Weights of a small mixture-of-experts language model, trained from scratch on English Wikipedia.
Size: vocabulary 4096, 15.4M parameters.
Below are experts of layer 4 (counted from 0) of a mixture-of-experts language model. Rows are named down (a neuron's output weights, with its number) and show model dimensions 0-127. Each number is 128 + 32 x the weight over its row's rms, rounded and kept within 0 to 255.
Before each expert's rows: a language model's description of what the expert responds to. This comes from a sample of Wikipedia text that the model never trained on.

# expert 50
Inner th/m/n pieces. Mid-word consonant pieces like th, m, em, including ordinals and century words, such as 14th, After-m-ath, at-m-osphere, cer-em-ony.
down1 [112 165 152  49 118 149 170  90 158 144 125 123 166 151 102 106 154 244  88 158  95 103 121 125 183 110  97  97 161 157 143 127 160 145 136 122 130  95  61 196 147 112 139 126 126 126 133 119 136 180 102 125 130 194 131  99 197 121 130 122 136 126 129 187 109 148 193 160  64 145 160 100 119 147  85 162 108 114 143 185 101 133 186 122 144 123  97 127  99 138 149 110 161 175 121 107 135 168 144 104 134 164 157 139 130 130 156 144  53 124 175 151 139 123 112 117 153  70 149  87 140  96  84 175 130  88 133 152]

# expert 11
Prepositions of place/time. Prepositions starting place, time or event phrases, mostly in, also on, at, after, during, e.g. competed in, In 2016.
down10 [144 195 139 157  57 126 172 146 127 160 139 126 108 186 119 153 128 107 154 168 157 147 123 114 180 134 146 116 110 166 140  98  88 115 179 187 155 123  92 145  97  68  88  87 126 112 183 147 124 129 144 104 157 104  87 193 156  94 112 120  81  94 173 165  72 110  93 126  83 119 108  44 158 166 130  96 116 108 100 113 102  93 123 139  96 152 176 101 116 124 129 107 125 128  98  68 181 142 125 131 106 183 198 125 112 183 109 101 123 143 178 147 154 152 107 139 143  91  84 150  95 126 126 137 114  62 146  89]

# expert 47
Capitalized word openings. Opening capital pieces of proper names and taxa at word start, e.g. Br in Bristol, Dr in Drummond, Sh.
down2 [131 197 129 127 144  93 131 156 183  82 110 141 210 125 141 144 105 152 119  78 112  44 176 107 151 113  56  78 121 123 143 170 122 111 157  96 120 155 126 129 161  99 120 145 101 105 128 119 100  72  69 110 141  92 163  48 162  85  77 134  92 171 101 118 156 175 160 113 103 121 227 148  84 140 122 141 130 134  96 108 145 122 152 111 138 128 135 160 142 128 188 177 138 168 174 146 148 115 127 161  97 148 122  99  63 159  96 116 118 165 139 122 102 157 140 108 112 143  98 175 166 178 120 149 120 131 134 143]

# expert 22
Mid-word fragments. Word-internal pieces like he, y, ew, mostly after a few letters, as in clothes, parishes, Mathews, dipyridamole.
down0 [114 117 102 154 139 159  76 159 135 137 113  93 112 130 218 138 146 108 162 119 118 138 154 194  91 134 102  97 158 125 102 149  78 187 179 101 125 115  57 126 105 126 136 152 172  97 127 156 155  78 164  86 127 140 131 140 155 142 109 110  68 124 122 103 198 143 153  83 166 166  90 129  80 134 126  78 102  92 150 154 127  92  96 129 183 134 119 213 127 184  82 158 178 158 143 152 130 125 144  78 118  65  86  86 134 163 190 130 110 108 135  86 134 125 159  85 130 127 131 138 155 109 122 126 165  99 142 179]

# expert 29
Capitalized name pieces. Second pieces of capitalized words and names after a single capital letter, e.g. C-any-on, D-oor, K-yle, B-asketball.
down3 [154 229 129  72  95 126 117 136 121 194  69 132 145 134  96  95 108 130  78 121 120 115 100 152 127 146 158 102 172 118 182  92 204 149 182 178 106 144  92 139 123  75 137  20 125 119 130 116 156 180 143  92 118 155 167 126 115 179 108 190 115 136 199 139 143 119  86  93 104 154 184 154 110 126 113 139 106  62 149 124 158 150  79 119  98 120 125 160  99 162 128 117 113 185 134 182 167 113 165 126  88 120 104 135 165 124 139 127 137 125 124 143 130 103 142 115 148 124 131  90 104 135  77 129 118 158 157 146]

# expert 54
Prepositions after verbs. Prepositions and linking words after a verb, participle or comma, such as to, with, in, from, during.
down10 [125 136 108  81 113 132 124 135 178 115 138 202 123 159 123 130 160 110  76 125 117 150 162  72  76  95 142 102 168  96 105 139  96 159 133 146  73  96 103 121  95 104 123 194 156  49 131 129  85 132 145 158 151 135 105 164 142 117  54 162  92 192 128 132 103 120 137  25 147 143 122 126  84 135  94  71 112 110 164 197 124 151 120 138 137 171 131 145 161  87 171 131 195 107 131 152 141 130 119  87 138 161 118 152 124 193  90 136 173 183 155 142 110 130  85 159 102 157 109 168 147  90 107 118 119 108 138 154]

# expert 49
Capital abbreviations, table codes. Uppercase letters inside acronyms and codes in tables and sports stats, e.g. UFC, NAB, SWE, positions DF, MF, FW.
down0 [119 171 160  69  97 144 133 100 111 161  91 187  80 134 129 191 155 129 113 124 145 113 121 144  85  82  96  95 160 143  99 148 116 132 118 165  76 125 123 122 106 106 167 105 101  69 144 105 116 149 135 106 134 107  96 107 180 174 114 153  98 160 106 132  67 189  67 102 107  84 150 134 179  53  90 105 135 114 123 147 157 112  63  85 160  78 143 116 193 163  95 138 117 162  98 147  60 139  88 124 133  83 125 133 142 114 128  96 180 120 133  87 119 167 132 107 113  78 173 160 152 138 128 137 132 135  72  62]

# expert 48
The est fragment. The pieces est, st and w inside words, such as fre-est-yle, int-est-inal, qu-est-ion, Land-st-ede.
down0 [ 76 125  85 129 156 146 100 112 106 118 104 101 157 121 102 167 122 129 137 125  78  74 160 145  75 106 139 180  87  79  97 100 122 131 136 162  78 155 140 108  79  99 114  94 119  84  63 162  69 116 143 153 178 100 130 154 107 221 119 140 128 175 224 140 160  92 131  74 105 156  99 131 112 124 137 131 143 112 128 140 105 153 137 103 145 178 194 131 146 203 125  67 107  93 121 145 115 110 134 131 130  95 164 114 139 120 106 133 129 175  98 124 108  87 112  76 132 156  80 109 123 136 124  91 152 166  50 128]

# expert 52
Determiners after prepositions. The, his, their, its, two or other right after prepositions or verbs, as in goal of the, members of the.
down6 [118 144  93 147 155 107 140 140 159 122 143 164 131 138  77 118 169  68 192 154 144 123 153 126 161 142  96 104  94  84 130 124 112 151 147  48 123 112  57  87 145 121 155 160 158  93 115 124 206 133 157 128 139 135 109 160  59 101 145 110 184 179 116 125 103 109 181 110 127 117 131 121 127  88 121 121 140 133  86 193 129 103 164 148 119 173 160  76 102 134  93  77 115 138 132 209 144 191 125 143 132 150 109  95 109  72 125 127 176 125  88 125 151 140 126 101 115 141  49  94 175 206 164 110 141 150 142 153]

# expert 58
Acronym capital letters. Capital letters inside acronyms and codes, including a bracket plus capital opening one, as in GPS, (BGT), DevSecOps.
down0 [110  85 136 135  79 105 126  90 115 132  68  56 184 165 152  95 124  67 138  78 163 151 150 134  66 138  78 106 178  84 115 136 115 123 179  67  94  94 155 106 132 100  98 170 167 140 102 171 143 160 112 103 138 184  83 110 115 128  63 163 133 178 132 106 136 105 132 120  67 103 224 159 130 109 125 120 183 161 135 102 108 155 139 139 127 133  92 149 129 124 168 148 120 118 131 123  94 187 146 114 167  54 168 169 113 127  64 124 115 176 148  90 165 117 126 140 142 121 125 124 120 174 130 133 111 130 116  98]

# expert 14
Mid-word Latinate pieces. Middle pieces of longer words, often verbs and Latinate stems before suffixes like -ed, -ation, such as con-sequ-ence, car-av-an.
down0 [159  56 123 174 117 112 165  97  48 140 127 221 120 116 130 178 134 104 132 130 162  95 136 128 101 113 167 127  98 101 173  87 105 137 114 154 106 109 142 186 185 145 112 145 161 150 139  74 126 159 180 169 136 102 139 113  95 102  85  96 144 104 124 145 143 152 133 118 179 172 153 109 185 162 122 199 137 101 116 145  91 149 119  84 153 113 120 120 188  97 111 105 149 106  87 141 128 125 160  90 165 140 134  90  89 131 122  77 145 169 124 178 104 119 110 171 126 103 169 166 101 100 177  95 176  55 162 122]

# expert 20
Capitalized name starts. Capital first letters or opening syllables of proper names, often in lists and tables, such as Lu in Luanda, Mah in Mahindra, Fer.
down1 [169 161 111 149 120 101 119 156 125 110 125  84  85 165  61 148 149 132 103 107 127  76 181 101 182 149 157 116 167 136  84 135 167  82  87 192 133 141 143 100 161 127 164 122 139 139 141  91  89 110  70 103 139 129 143 112  84 176 196 170 113 121 144 159 121 116 125 102 145 120  60 151 172 148 169  90 143 206 131 129  94 144 104 135 154 163  82 184 188  92 148  46 161 141 134 170 120 113  86  94  85  95 101 146 166 139 113 111 123 168 147  98  89 141 199 112 159 112 117 129 110 103 124 162 115 124 112 157]